config.toml
num_hidden_layers = 14
hidden_size = 512
d_shared_expert = 0
router_score = "sigmoid"
balance_loss = 0.00695
balance_bias = false
init_std_router = 0.0216
vocab_size = 8192
tie_word_embeddings = false
beta1 = 0.95
beta2 = 0.95
max_seq_len = 1024
train_tokens = 578800000
max_steps = 4322
dataset = "wikipedia_en"
Below are experts of layer 7 (counted from 0) of a mixture-of-experts language model. Rows are named router (the router's row for the expert), gate (a neuron's input weights, with its number), up (a neuron's input weights, with its number), down (a neuron's output weights, with its number) and show model dimensions 64-127. Each number is 50 + 10 x the weight over its row's rms, rounded and kept within 0 to 99.
Before each expert's rows: a language model's description of what the expert responds to; "mostly gets" lists some tokens that are sent to it at least half of the time. This comes from a sample of Wikipedia text that the model never trained on.

# expert 36
What it handles: Common verbs and connectors. Common verbs such as took, gave, went, remained, received, plus prepositions like of and to and suffixes -s, -ing, after the verb.
mostly gets: " took", " gave", " went", " get", " remained", " These"
router:50 59 57 42 66 44 54 43 51 52 48 44 53 18 50 54 48 51 42 41 82 49 53 49 58 48 55 51 44 40 43 25 47 50 41 57 44 61 55 55 49 52 41 51 32 49 53 51 48 45 39 77 63 46 44 57 49 51 52 51 51 57 62 50
gate0:45 67 47 46 60 43 47 31 51 59 45 47 44 69 51 44 58 61 48 44 66 62 48 45 68 79 70 62 36 37 52 21 36 58 44 70 37 40 65 53 47 46 46 60 43 40 46 55 41 50 44 51 62 44 56 49 50 62 51 36 39 25 51 43
up0:71 67 40 36 45 43 57 55 43 54 29 51 29 36 49 52 39 41 47 71 35 68 28 56 51 47 47 40 39 39 42 49 45 71 59 43 46 43 37 56 53 50 55 53 57 53 46 57 50 50 42 72 51 58 40 49 76 53 44 60 56 45 28 61
down0:58 40 47 38 43 39 45 78 43 56 28 56 53 56 51 46 56 66 53 48 50 71 46 48 51 44 62 46 42 46 45 47 55 38 56 51 47 38 68 56 54 44 49 40 52 36 38 49 54 49 35 32 44 48 26 50 52 54 61 36 71 67 51 59
gate1:45 70 54 39 67 49 40 34 57 36 40 51 38 54 46 39 54 59 50 55 35 64 55 51 59 42 59 44 56 54 65 46 41 43 35 43 40 49 49 62 46 33 51 48 58 55 46 58 41 60 57 62 32 46 54 45 46 53 58 40 56 56 63 64
up1:59 56 42 40 60 68 61 50 41 52 50 55 53 42 48 50 56 47 52 66 47 50 45 31 40 58 57 47 60 43 57 63 67 39 47 41 35 60 55 53 55 50 48 64 45 33 38 51 59 42 47 46 60 62 49 47 42 45 19 44 40 47 64 55
down1:34 59 54 65 42 44 52 48 47 56 42 77 47 57 51 39 53 58 57 58 56 48 48 45 39 35 44 50 48 57 52 48 52 45 52 62 56 47 38 55 63 36 48 42 51 41 44 49 41 32 44 53 55 42 54 54 53 43 47 45 35 59 58 55

# expert 35
What it handles: Word stems and fragments. Word-start stems like tax, horse, hydro, wood, psych, and middle pieces such as test, art, elli, hi.
mostly gets: " tax", " horse", " hydro", " wood", " flu", " cell"
router:54 51 46 51 26 36 49 67 53 52 47 51 46 62 57 62 49 62 69 75 33 49 54 50 24 37 46 47 47 65 62 55 39 48 49 70 53 37 50 44 39 47 47 52 61 53 53 53 50 54 45 58 19 47 42 51 52 54 48 46 58 46 23 48
gate0:59 58 57 42 48 47 57 37 65 47 50 60 55 46 60 64 49 70 51 54 56 44 38 64 57 47 57 51 69 40 30 55 44 37 39 68 44 45 54 50 52 53 26 44 35 36 50 45 80 52 21 56 80 56 58 40 46 47 45 48 56 38 42 64
up0:37 66 63 48 80 65 54 52 42 45 58 42 68 52 73 52 53 46 55 62 48 51 38 46 60 42 48 52 50 39 44 54 38 50 50 58 33 48 31 39 22 53 48 55 47 47 44 45 43 29 57 58 43 34 51 45 47 29 40 60 50 49 51 77
down0:64 56 40 43 49 64 50 37 50 60 43 53 42 54 60 44 47 25 63 42 44 56 49 51 55 37 66 54 36 37 35 75 59 45 56 67 47 64 40 51 36 59 46 56 43 42 54 31 51 37 50 31 37 45 48 54 49 55 49 34 58 57 52 47
gate1:52 52 45 42 34 45 36 56 74 63 55 42 55 52 37 51 56 67 57 44 32 41 40 59 50 63 65 55 42 46 71 68 51 56 79 51 53 45 73 53 61 49 72 47 55 48 49 38 51 69 54 43 42 51 70 43 60 69 46 65 68 61 45 52
up1:47 44 51 47 38 54 24 51 58 45 61 44 51 27 46 48 59 34 43 56 50 65 49 56 45 57 44 56 51 25 32 56 56 38 57 48 48 56 57 54 49 62 42 50 21 49 42 28 63 43 49 46 58 44 59 50 49 49 47 46 67 73 46 44
down1:49 50 50 60 51 47 45 45 45 55 57 58 67 34 59 42 73 52 49 36 47 42 64 54 50 66 49 64 54 40 46 47 74 58 47 59 50 44 48 46 45 43 55 46 62 57 75 52 60 45 68 48 55 49 47 45 42 43 44 54 56 44 45 70

# expert 15
What it handles: Name-initial word pieces. First pieces of proper names, often after of or a heading, such as Bel, Cal, Hong, Jim, Arkansas, Jam(aica), Dan(ube).
mostly gets: " Tim", " Bel", " Cal", " Lil", " Dor", " Som"
router:54 49 60 51 54 18 52 57 56 54 46 52 43 50 61 53 45 51 51 65 38 47 50 44 31 39 37 47 46 58 84 55 38 51 48 38 45 45 50 48 37 47 46 54 68 52 53 53 47 53 47 71 32 53 47 51 51 61 53 44 59 51 46 48
gate0:62 34 54 39 53 58 51 64 39 53 35 52 31 54 55 54 77 49 40 47 50 58 52 49 36 50 53 54 40 51 48 42 43 66 53 49 54 58 50 34 43 66 44 49 46 59 38 55 49 36 48 64 48 54 45 32 73 48 55 51 43 59 44 56
up0:63 49 36 42 46 42 53 68 55 60 66 51 48 53 50 50 37 47 54 59 57 37 55 42 69 64 63 48 55 42 65 64 46 68 53 57 47 52 61 35 48 54 54 60 42 51 49 43 56 51 40 42 43 56 50 39 54 63 42 69 45 39 54 54
down0:55 64 43 48 52 48 44 62 61 54 42 74 50 56 50 62 48 58 51 35 47 35 47 63 54 68 58 47 54 51 55 58 45 38 67 58 54 51 49 64 52 50 69 51 83 39 54 49 60 50 67 41 32 57 34 54 59 43 48 59 50 44 71 62
gate1:50 47 60 45 46 36 45 43 55 45 43 38 36 42 40 33 58 54 66 51 47 56 39 61 53 47 50 63 38 49 61 52 58 38 41 43 41 59 43 39 54 41 55 52 57 46 52 49 45 40 41 56 47 76 40 42 46 57 49 28 55 45 59 46
up1:35 64 40 51 54 54 70 50 58 42 58 55 63 48 51 60 40 55 59 41 58 35 56 45 53 76 43 54 52 54 42 53 34 53 41 56 34 34 35 69 45 54 50 48 51 60 49 36 60 45 38 64 35 51 50 46 58 45 69 34 60 47 53 50
down1:54 55 32 50 44 35 53 32 48 40 66 46 65 46 50 55 77 61 58 47 39 55 39 20 71 63 50 68 40 46 55 69 58 58 46 53 53 67 32 68 51 65 62 35 45 67 57 57 71 52 50 37 54 50 64 55 66 41 57 57 52 30 46 48

# expert 54
What it handles: Numbers and word fragments. Digits, en dashes, slashes and dollar signs in scores and figures, plus inner word fragments like -str-, -io-, -ile.
mostly gets: "year", " girls", " enough", " Rally", " No", " upper"
router:48 44 51 50 46 46 55 63 55 54 49 46 60 59 43 70 48 57 58 45 54 55 68 49 29 51 43 49 51 82 49 59 43 44 47 56 40 48 50 54 47 49 47 47 35 51 42 37 45 58 47 57 72 45 65 53 46 40 36 50 53 25 42 51
gate0:45 47 54 45 32 38 67 19 49 58 40 44 49 52 54 54 60 57 46 47 59 52 43 26 61 47 53 48 56 21 33 57 46 38 41 51 47 46 46 61 48 52 54 47 30 43 52 46 58 59 49 58 47 59 50 51 71 61 57 57 47 40 48 46
up0:49 61 78 48 39 49 41 56 44 46 63 28 58 39 33 68 45 36 54 55 26 46 51 76 50 47 41 33 39 59 55 41 52 51 60 53 44 61 50 78 63 42 56 43 49 56 34 44 52 25 49 51 45 44 59 39 42 58 49 47 51 48 50 44
down0:50 49 51 66 46 51 50 55 32 49 43 42 61 60 47 40 35 34 68 48 44 35 53 43 58 50 42 50 45 58 36 22 52 48 54 39 59 41 43 42 43 50 55 54 46 49 63 36 48 52 62 57 43 57 49 52 41 46 48 41 52 45 43 45
gate1:36 64 58 46 52 52 36 51 49 59 38 73 64 62 60 37 51 67 74 52 45 47 52 50 40 36 54 29 48 48 59 58 43 45 35 50 48 62 44 62 28 52 50 35 49 34 59 50 61 46 49 52 61 69 57 49 44 50 53 39 50 56 53 44
up1:31 48 56 69 40 48 48 58 38 44 47 58 55 44 41 65 60 62 46 50 53 61 44 41 69 47 43 64 67 36 50 55 43 47 47 72 58 66 58 58 55 43 60 55 47 51 51 55 57 55 52 60 66 71 33 39 52 25 45 35 40 60 46 60
down1:50 51 56 40 57 55 65 52 30 58 47 41 44 63 54 28 40 48 57 64 60 37 66 39 45 41 52 48 34 48 45 29 58 53 54 58 41 60 30 44 62 54 42 41 52 49 46 34 55 57 54 64 60 61 37 52 41 43 50 41 46 55 44 57

# expert 44
What it handles: Word endings and numbers. Final pieces of names and nouns like -da in Nevada, -ary in Missionary, -or in manor, plus digits in tables and nouns like Congress, session.
mostly gets: " Congress", " able", " defin", " NC", " quarter", " subs"
router:50 49 35 53 42 50 45 85 53 53 49 46 65 62 54 83 47 60 66 62 39 49 55 53 37 50 27 52 45 67 53 75 32 50 48 60 39 34 53 43 54 49 49 54 47 52 51 48 57 56 46 39 37 44 43 53 50 38 45 47 55 39 49 49
gate0:42 50 64 54 36 47 31 35 25 61 43 46 64 30 51 47 29 46 35 51 27 46 56 59 62 45 39 45 52 54 58 45 55 47 51 45 54 44 52 44 42 63 44 38 41 54 52 35 43 59 43 59 49 23 54 31 50 38 41 64 49 37 52 56
up0:33 67 50 64 43 44 22 39 37 71 65 67 67 49 63 63 49 43 59 36 38 60 48 51 63 45 50 52 40 55 63 39 45 36 56 57 42 53 51 52 44 44 41 48 54 40 54 38 54 50 52 39 35 40 52 52 44 57 50 60 59 51 46 28
down0:41 32 53 71 55 62 47 50 56 55 51 46 47 43 52 47 63 56 41 64 47 39 49 37 39 32 55 58 46 54 56 65 48 43 40 65 47 58 49 42 49 51 52 46 47 68 44 42 44 70 76 56 42 34 23 45 52 63 27 59 47 47 40 50
gate1:44 53 64 48 45 44 33 33 37 38 50 45 43 48 57 56 51 60 38 44 50 42 43 63 33 58 35 36 61 35 41 48 57 40 32 54 46 61 47 51 37 49 42 44 45 66 59 54 45 48 24 44 50 53 39 55 59 44 55 41 33 53 50 50
up1:47 80 67 48 62 39 51 46 46 26 47 62 57 58 39 64 36 41 54 40 40 70 60 48 43 59 38 49 48 60 34 62 58 63 43 58 49 55 26 50 49 35 41 47 54 43 52 41 37 48 42 68 51 49 46 45 46 47 43 36 37 56 37 48
down1:65 32 42 35 54 56 57 56 47 27 43 38 52 68 46 40 52 60 41 55 58 42 53 54 55 44 60 65 61 52 70 46 58 56 52 45 50 33 38 33 49 43 60 31 47 46 52 38 45 39 53 61 48 53 48 48 44 57 49 72 42 40 45 51

# expert 18
What it handles: Place names. Place names, whole or in pieces, such as countries, US states and cities like Georgia, Ghana, Philadelphia, Connecticut, and endings like -ston, -ock.
mostly gets: " Georgia", " Vietnam", " Philadelphia", " Portland", " Azerbaijan", " Chicago"
router:53 48 55 51 55 18 54 58 56 54 47 52 42 51 64 56 44 52 44 66 37 47 50 46 31 42 43 48 47 57 88 55 42 51 49 36 47 47 47 45 36 49 49 53 68 52 53 52 48 53 47 67 37 53 48 52 51 60 49 44 58 53 44 48
gate0:52 43 56 45 43 48 52 43 50 74 34 32 52 54 48 53 69 54 66 35 46 66 43 42 51 34 41 51 33 44 41 56 52 36 48 46 50 41 55 58 45 50 73 59 41 42 66 55 65 37 53 46 44 44 62 52 57 47 46 58 55 66 58 64
up0:46 38 50 50 60 32 47 57 51 20 67 53 74 39 58 58 68 61 48 52 44 53 56 58 57 52 54 41 43 43 42 45 41 61 59 62 44 53 59 60 48 54 57 58 57 30 46 50 52 41 43 63 42 49 52 33 64 46 45 48 53 40 46 55
down0:61 54 56 58 37 63 50 56 37 44 50 49 62 49 72 47 57 51 51 40 51 49 51 40 63 59 21 39 48 41 78 62 51 30 60 66 50 52 58 57 38 61 42 43 61 54 43 51 46 25 50 31 42 68 47 34 46 62 59 42 50 44 43 32
gate1:60 54 51 37 58 51 63 37 36 54 50 54 54 57 48 69 48 36 65 49 42 56 53 52 50 52 56 54 48 52 30 53 50 50 51 35 43 59 56 45 51 43 48 46 57 47 78 33 53 54 54 39 49 44 40 34 66 34 30 37 51 53 56 65
up1:53 48 36 56 46 46 61 44 72 58 49 66 46 56 52 45 42 44 52 42 52 49 49 26 52 42 65 59 69 53 50 71 49 46 44 61 47 65 47 44 79 48 30 54 48 63 43 58 46 52 44 67 44 49 57 53 38 47 45 45 49 64 52 48
down1:51 69 37 76 47 43 52 64 56 37 58 43 46 51 63 62 54 57 43 49 51 48 65 58 46 55 62 37 59 63 30 49 45 60 46 58 73 70 50 40 76 47 47 27 50 38 58 54 47 55 47 53 49 57 57 45 53 58 40 80 51 58 55 60

# expert 32
What it handles: Verbs and function words. Common verbs and function words in running prose, such as went, took, received, called, not, is, an, of, and suffixes like -ing, -s.
mostly gets: " went", " took", " gave", " get", " throughout", " won"
router:51 58 58 45 63 47 49 49 51 51 47 47 57 31 50 56 52 50 38 44 76 51 55 49 60 55 63 51 48 34 49 29 37 50 42 65 46 63 52 54 47 48 40 51 36 53 56 51 43 48 42 66 53 58 51 55 47 52 50 53 55 56 56 50
gate0:41 53 69 36 36 48 54 45 48 60 67 38 41 48 45 66 49 40 56 57 54 57 39 60 39 40 47 68 60 66 50 55 54 48 47 65 49 65 52 56 61 41 46 49 47 40 43 50 26 52 45 64 57 67 36 52 54 52 41 38 70 48 48 76
up0:54 38 41 56 43 45 42 57 37 53 33 48 45 35 66 47 54 63 35 51 47 55 64 30 57 45 31 75 48 51 60 50 52 42 46 42 58 42 64 58 59 45 47 46 51 56 62 48 33 54 51 47 36 42 39 62 47 48 68 45 42 58 52 34
down0:41 46 52 54 37 34 47 42 53 47 64 40 61 56 57 42 43 60 50 61 56 52 64 59 52 50 53 27 48 39 56 45 42 45 63 52 43 35 63 43 57 65 54 63 62 58 48 59 33 56 31 68 43 64 60 51 55 57 59 44 48 46 52 47
gate1:43 56 47 66 50 37 79 51 45 44 21 59 62 44 46 62 40 57 38 45 61 52 35 46 30 59 60 59 36 42 58 44 49 39 62 34 46 44 56 68 69 51 57 39 60 50 32 45 53 55 44 55 45 43 51 56 64 58 58 55 54 46 51 52
up1:61 47 22 55 48 52 39 76 59 47 35 48 59 39 55 58 39 53 58 50 53 59 49 68 54 67 43 49 38 54 45 35 63 48 40 56 53 41 50 62 59 46 37 43 49 55 57 48 53 58 46 55 49 53 61 55 46 32 37 49 55 52 51 24
down1:44 33 44 54 17 48 43 48 58 47 40 54 62 31 54 42 53 55 45 48 52 53 36 57 52 39 39 56 60 48 49 39 39 47 48 40 45 60 52 53 51 59 55 36 44 57 44 51 40 42 28 39 47 61 63 54 50 43 46 53 35 48 56 45

# expert 9
What it handles: Sentence and section starts. Paragraph breaks, heading markers and sentence-opening words like The, During, Its, plus common function words such as the, was, include.
mostly gets: "The", " During", " includes", " The", " Its", " include"
router:52 63 55 45 59 50 59 69 54 59 47 44 61 35 51 46 35 49 43 37 66 45 45 45 69 59 35 48 43 52 37 38 44 53 41 56 52 84 48 64 51 48 44 53 39 55 52 59 49 43 39 54 57 51 46 62 51 45 65 52 49 56 59 51
gate0:64 44 57 47 45 59 34 50 63 61 46 54 75 39 59 48 44 58 55 40 50 50 40 69 50 48 50 50 53 46 49 39 45 42 56 43 49 39 46 38 52 41 55 43 40 48 49 41 52 57 61 69 53 52 34 61 56 52 59 34 70 47 51 65
up0:84 38 44 55 35 48 49 68 72 60 55 43 56 31 44 71 68 47 55 44 51 57 54 47 59 43 33 43 47 49 66 46 61 41 45 54 46 63 44 42 66 48 63 58 48 55 57 43 81 27 41 43 64 47 53 40 44 52 66 47 60 33 54 42
down0:39 45 51 60 39 49 42 46 37 33 61 50 40 55 49 82 34 36 58 47 44 69 43 62 41 49 38 44 39 37 50 45 38 32 49 49 58 48 45 48 55 57 56 31 60 53 58 55 53 45 26 70 60 49 65 46 53 53 67 50 44 70 57 57
gate1:30 44 45 60 35 58 43 49 70 60 58 67 36 74 43 49 28 63 48 56 43 45 38 44 41 42 46 35 41 36 56 48 53 52 61 50 54 44 45 61 58 48 47 45 47 68 50 47 59 58 40 52 53 45 46 58 51 43 41 46 37 57 51 55
up1:46 33 42 48 59 42 49 45 51 61 31 54 48 57 36 34 63 58 37 33 50 66 52 38 40 46 52 36 40 48 62 63 47 44 62 41 50 62 55 49 52 63 38 52 37 48 36 47 45 55 42 50 68 44 44 50 44 36 34 24 53 45 43 54
down1:24 47 66 51 45 48 65 64 41 44 51 59 39 52 46 43 52 57 60 61 43 49 38 43 50 59 60 41 34 43 29 47 44 62 56 58 48 43 46 67 43 41 51 41 45 47 64 53 55 41 28 39 49 55 53 57 53 39 39 57 64 47 57 59

# expert 47
What it handles: Digits and inner fragments. Digits inside numbers and times (1, 06, 68), underscores, abbreviations like SC, NC, and mid-word pieces like elli, ali.
mostly gets: "09", " SC", "_", " Act", "pre", " stri"
router:51 45 48 52 41 40 51 77 53 49 47 52 54 69 53 79 44 43 76 74 27 50 61 48 30 32 30 45 50 73 58 75 44 52 50 56 56 46 54 46 58 49 56 51 45 52 42 39 47 53 54 41 48 49 39 49 51 35 40 46 46 43 37 53
gate0:38 54 52 34 51 44 54 69 65 42 45 59 49 58 43 49 35 55 32 60 41 65 40 38 58 51 44 46 58 72 50 56 63 48 41 42 48 57 51 46 64 56 53 45 58 60 50 53 47 41 44 47 62 61 61 49 60 52 56 50 41 57 53 41
up0:46 51 35 30 42 51 41 60 62 50 58 38 53 60 28 47 54 60 43 40 59 53 47 47 52 34 66 58 54 58 52 54 45 62 57 48 37 55 51 44 36 52 31 54 70 44 38 36 44 41 54 67 47 55 36 48 48 55 62 35 43 52 78 43
down0:33 70 56 47 62 55 23 38 52 34 75 67 30 57 42 58 31 66 35 60 46 53 49 41 46 40 36 52 49 52 56 56 42 52 48 36 52 47 42 63 55 42 37 40 43 38 53 55 25 43 57 55 59 47 44 43 55 43 41 51 49 52 67 43
gate1:52 56 58 67 62 45 53 50 70 51 39 46 47 56 46 55 72 39 24 72 55 32 39 30 45 18 59 49 61 57 51 46 65 41 40 51 54 48 50 45 57 49 29 46 39 47 50 40 43 56 46 63 50 60 53 58 65 44 56 45 48 57 35 48
up1:45 59 55 40 44 55 42 69 55 41 55 43 57 57 56 58 41 64 47 59 52 55 45 57 53 69 45 70 52 47 58 37 73 51 43 50 32 53 35 55 57 39 57 54 47 66 57 73 48 59 70 46 57 51 47 52 52 58 42 48 52 56 53 40
down1:59 53 45 63 54 30 64 47 64 47 57 32 48 55 62 50 60 47 59 70 47 44 37 47 63 65 50 54 62 68 69 48 43 54 66 67 51 45 44 61 39 45 62 61 46 63 58 50 38 59 61 43 29 33 56 52 66 59 55 51 57 52 64 37

# expert 50
What it handles: Years, numerals, prefixes. Years, number words like two, four, hyphens and prefixes like pre-, ex-, mid-, and head nouns after a modifier, like winner, season.
mostly gets: " pre", " Miss", " ex", " COVID", " USA", " fall"
router:47 49 50 53 48 39 54 69 55 53 49 44 63 52 47 75 33 52 61 37 61 50 67 51 34 57 43 49 47 84 49 57 42 49 47 60 47 57 54 47 46 51 47 47 33 49 49 46 47 61 48 61 68 42 52 52 46 39 50 46 57 30 46 47
gate0:53 67 48 38 68 39 66 55 38 65 59 63 59 66 54 39 51 34 38 63 47 59 37 48 42 44 60 34 44 31 63 53 33 63 48 49 38 39 43 76 44 36 46 60 34 41 29 48 61 52 52 46 60 39 76 47 41 48 48 31 67 64 48 42
up0:50 37 37 43 38 33 28 48 56 43 41 48 45 74 28 61 43 46 43 30 35 47 61 52 51 36 60 54 58 50 55 44 52 53 45 53 45 65 35 54 58 42 54 34 40 32 51 45 46 52 58 47 55 24 50 52 48 46 50 34 63 31 65 59
down0:53 52 60 49 47 58 69 56 61 46 56 37 42 59 64 49 74 44 69 41 52 40 49 38 42 54 65 55 62 42 48 61 52 51 51 46 47 45 51 45 34 57 28 44 62 52 48 56 20 44 71 60 54 49 56 43 56 27 55 42 62 45 63 62
gate1:43 44 53 62 46 44 44 48 56 43 52 38 61 28 53 33 41 62 46 51 50 42 45 50 50 47 45 47 53 60 52 33 67 53 49 59 56 48 62 62 20 49 38 50 56 34 69 62 40 47 50 49 54 48 41 59 69 53 33 53 24 45 55 58
up1:56 58 41 43 49 41 52 37 44 35 56 54 42 72 55 55 50 60 55 60 72 49 57 31 50 43 44 56 51 33 52 45 41 52 57 34 74 63 81 39 42 44 43 40 56 36 58 54 52 56 54 46 47 65 53 40 51 47 43 42 35 34 67 59
down1:54 61 42 43 46 44 60 48 44 41 43 50 52 40 41 48 57 39 51 54 66 58 47 38 58 48 61 53 43 48 30 57 51 45 40 57 60 54 46 41 55 62 55 49 44 50 52 53 61 53 41 60 53 50 40 56 50 51 64 56 46 44 54 69

# expert 49
What it handles: Numbers and months. Year and number pieces and month names after the, a pipe or bracket, such as 19, 48, August, United, transl.
mostly gets: " Miss", " add", " ass", " ex", " transl", " fall"
router:49 45 49 52 52 42 54 74 56 55 49 45 63 53 47 85 30 55 59 43 57 53 62 51 40 56 39 49 49 74 48 60 43 48 47 57 45 53 55 49 50 49 48 50 32 51 49 42 46 60 47 57 70 43 50 53 48 39 50 48 57 26 43 50
gate0:43 47 52 41 59 55 53 38 49 59 67 41 74 61 35 53 59 49 49 51 36 56 57 55 42 44 37 54 51 42 43 58 49 63 47 51 63 39 57 51 61 57 41 51 36 62 46 53 49 53 46 42 59 54 52 67 76 53 57 47 41 60 53 53
up0:59 39 53 44 61 60 48 59 35 36 70 54 63 27 63 43 69 48 58 58 40 48 40 54 50 55 28 41 41 49 46 39 58 36 43 59 46 51 59 49 58 67 43 50 48 53 47 52 54 62 57 47 45 26 59 59 43 40 46 64 45 49 64 46
down0:50 46 61 42 49 45 71 36 57 31 60 61 44 28 47 35 45 48 49 62 54 63 49 64 40 52 60 38 41 39 50 57 58 45 62 64 47 42 45 58 33 38 44 61 40 53 60 49 46 63 61 49 48 52 49 59 67 42 50 31 46 67 41 44
gate1:57 52 55 37 57 52 55 45 56 59 48 55 45 39 65 50 52 56 52 56 42 18 59 43 43 62 54 37 47 50 63 39 41 54 46 40 41 50 38 49 60 66 67 39 55 53 52 59 60 48 30 56 56 42 58 44 63 46 42 55 59 47 22 55
up1:48 43 58 51 43 45 36 38 45 66 50 46 40 63 56 34 46 60 46 31 46 51 50 49 40 61 59 33 23 70 66 53 58 39 53 26 49 33 58 51 53 49 47 42 46 47 57 40 47 51 63 44 46 61 39 44 54 66 41 35 32 51 64 51
down1:58 55 52 57 38 54 51 48 40 73 50 40 43 45 57 56 49 42 74 44 54 49 59 30 70 53 46 39 43 52 39 69 61 56 45 48 48 50 51 47 43 52 52 31 51 42 47 52 36 25 51 50 68 51 45 42 60 46 59 55 62 57 59 40

# expert 53
What it handles: Numeric ranges and prefixes. Dashes in score or year ranges (1997–98, 2-4), leading digits, No, first/third, and prefixes like pre, con, non-.
mostly gets: " No", "year", " pres", "000", "–", " pre"
router:48 42 54 51 51 45 54 61 56 54 48 48 62 56 40 63 46 53 57 45 60 57 72 48 28 49 43 50 53 80 51 62 38 44 47 60 44 49 51 54 46 50 47 45 38 52 42 37 49 66 50 60 68 44 65 54 48 39 39 53 53 28 42 50
gate0:55 42 44 44 40 36 54 67 61 52 46 42 72 50 46 39 50 38 42 57 47 41 33 39 39 44 56 61 49 50 34 54 44 56 60 68 51 52 43 62 55 48 54 63 50 60 51 49 47 58 55 49 66 78 49 22 57 52 56 46 38 50 45 48
up0:58 66 53 56 49 61 44 57 49 45 55 53 65 42 42 56 45 06 70 61 59 56 59 60 38 74 46 50 31 50 56 57 43 51 59 37 43 49 48 45 52 53 52 61 50 52 45 50 68 52 50 64 46 48 46 54 56 46 43 61 46 44 33 51
down0:54 65 46 37 51 34 50 47 70 74 49 45 56 48 43 40 42 38 53 51 31 46 53 35 34 49 49 53 37 60 42 46 45 62 67 56 45 44 58 43 42 57 53 52 45 60 31 50 54 56 54 45 48 56 50 57 57 74 40 48 47 49 50 37
gate1:54 57 60 35 44 34 44 56 68 49 54 49 51 43 42 37 43 43 51 46 62 36 47 49 70 28 58 56 46 52 58 52 52 45 55 45 58 42 36 33 45 60 58 46 66 49 58 65 57 64 44 58 56 46 54 62 50 41 55 44 68 40 41 54
up1:48 45 56 50 64 42 67 31 61 52 35 48 45 63 63 70 42 47 39 33 60 66 40 49 49 49 43 65 43 49 80 52 58 55 39 62 67 45 49 37 31 47 51 51 52 52 39 54 52 31 33 54 56 62 59 72 47 63 42 45 72 49 60 45
down1:50 59 39 50 52 43 59 40 52 45 49 47 54 59 42 50 55 49 45 39 53 53 40 58 47 40 44 57 58 45 48 59 41 61 61 42 52 52 64 56 59 38 73 32 48 58 47 57 52 60 50 55 58 43 51 33 50 58 45 66 76 28 72 47

# expert 19
What it handles: Proper noun openings. First piece of place and personal names after the, of or a colon, such as Arkansas, Missouri, Philadelphia, Pat in Patagonian.
mostly gets: " Arab", " Vietnam", " Philadelphia", " Portland", " Marine", " Los"
router:53 48 53 51 57 13 51 60 56 54 47 52 38 54 62 55 45 54 40 68 37 47 51 46 27 37 45 48 48 54 82 56 41 51 49 35 50 43 49 46 34 46 49 53 68 53 52 53 46 53 48 65 33 54 46 51 50 61 47 45 61 51 42 49
gate0:22 44 55 31 56 65 38 58 51 43 38 49 48 56 54 52 60 40 53 45 45 48 37 52 53 43 60 44 46 54 56 46 44 71 37 55 57 63 37 45 57 43 55 52 57 30 56 54 51 42 42 35 50 58 58 55 59 43 75 63 53 68 35 56
up0:60 69 54 53 56 52 70 56 34 47 41 46 51 71 42 58 75 37 53 56 53 39 63 64 50 59 48 63 58 56 52 43 44 57 59 52 53 48 66 46 38 68 60 62 43 56 46 51 63 33 54 49 32 39 55 50 63 57 49 48 42 61 65 39
down0:62 47 37 35 52 63 56 38 50 47 41 25 47 49 25 47 32 65 40 48 34 51 48 46 52 56 52 43 55 42 60 49 44 61 50 64 53 52 41 45 54 64 29 41 50 42 42 55 66 59 45 58 49 54 50 61 47 49 40 44 54 52 52 50
gate1:49 61 54 42 52 69 65 70 39 57 41 50 45 37 40 53 48 45 34 43 50 61 55 50 48 42 60 52 45 32 59 39 62 36 41 63 35 25 58 33 41 55 67 65 57 59 39 45 48 39 63 34 34 59 60 52 49 48 51 41 61 52 47 64
up1:64 46 46 37 57 61 48 41 26 43 43 57 50 50 56 52 54 67 52 48 56 56 59 67 67 56 50 46 42 55 41 30 48 51 53 59 56 60 53 33 44 75 46 61 55 53 79 51 45 37 60 37 43 63 41 50 46 38 71 46 58 58 53 37
down1:48 67 50 51 65 49 42 75 51 43 45 48 47 50 57 48 60 51 49 54 65 55 62 46 58 63 38 58 58 48 46 33 46 50 66 59 59 58 18 53 42 57 39 37 57 40 54 52 47 31 34 58 33 48 53 59 54 43 27 34 50 64 36 47

# expert 2
What it handles: Sentence boundaries, heading syntax. Periods, commas, paragraph breaks, heading equals signs and list dashes, plus sentence-opening words like The, In, During, Although, and was.
mostly gets: " In", " During", "The", "\n\n", " The", " was"
router:53 64 46 46 59 54 62 63 54 61 48 46 58 38 52 40 31 49 41 39 65 46 42 45 69 55 31 49 45 55 38 30 32 53 41 53 52 71 47 67 51 52 44 52 34 55 51 68 46 44 39 51 52 50 41 63 51 45 75 53 49 53 59 51
gate0:43 55 39 51 73 50 53 88 46 67 51 53 69 49 53 34 18 47 61 47 71 42 52 52 53 66 46 64 56 41 56 39 57 45 49 45 64 27 54 39 53 42 57 31 50 37 26 38 40 62 58 62 40 55 63 18 51 63 51 42 67 35 49 44
up0:52 46 49 41 57 51 41 49 66 54 68 31 72 52 35 51 58 48 55 66 55 39 60 49 64 47 46 50 60 50 56 33 35 48 47 60 76 39 55 71 52 53 62 48 55 55 34 43 56 58 43 66 56 57 42 51 52 50 31 57 50 56 52 45
down0:60 63 62 35 48 53 47 58 42 67 51 57 48 30 47 31 45 46 44 52 55 63 54 45 54 48 58 60 59 39 50 56 54 26 47 44 46 53 43 59 38 53 50 35 42 54 33 38 38 62 32 49 60 42 40 40 58 48 58 35 55 62 65 62
gate1:49 43 25 57 54 55 39 74 61 34 48 62 39 57 57 62 44 41 54 66 40 31 45 34 44 62 41 42 45 50 49 57 44 30 63 49 50 36 40 47 36 49 47 43 30 56 59 44 33 42 44 43 41 46 56 52 39 45 50 55 63 45 49 43
up1:54 67 49 85 38 51 70 41 35 41 56 45 54 76 42 60 42 35 67 50 66 43 42 63 51 52 52 57 47 47 54 41 40 52 64 43 52 44 45 39 68 44 64 51 46 51 39 44 34 51 54 63 42 53 59 52 47 56 42 59 69 46 36 57
down1:56 45 49 51 59 27 64 56 45 47 76 38 40 55 69 47 28 38 46 50 60 54 54 38 55 61 50 53 41 65 33 29 64 65 36 52 69 36 52 63 61 57 51 44 68 39 50 50 49 55 54 58 53 49 31 45 54 62 50 61 70 57 48 59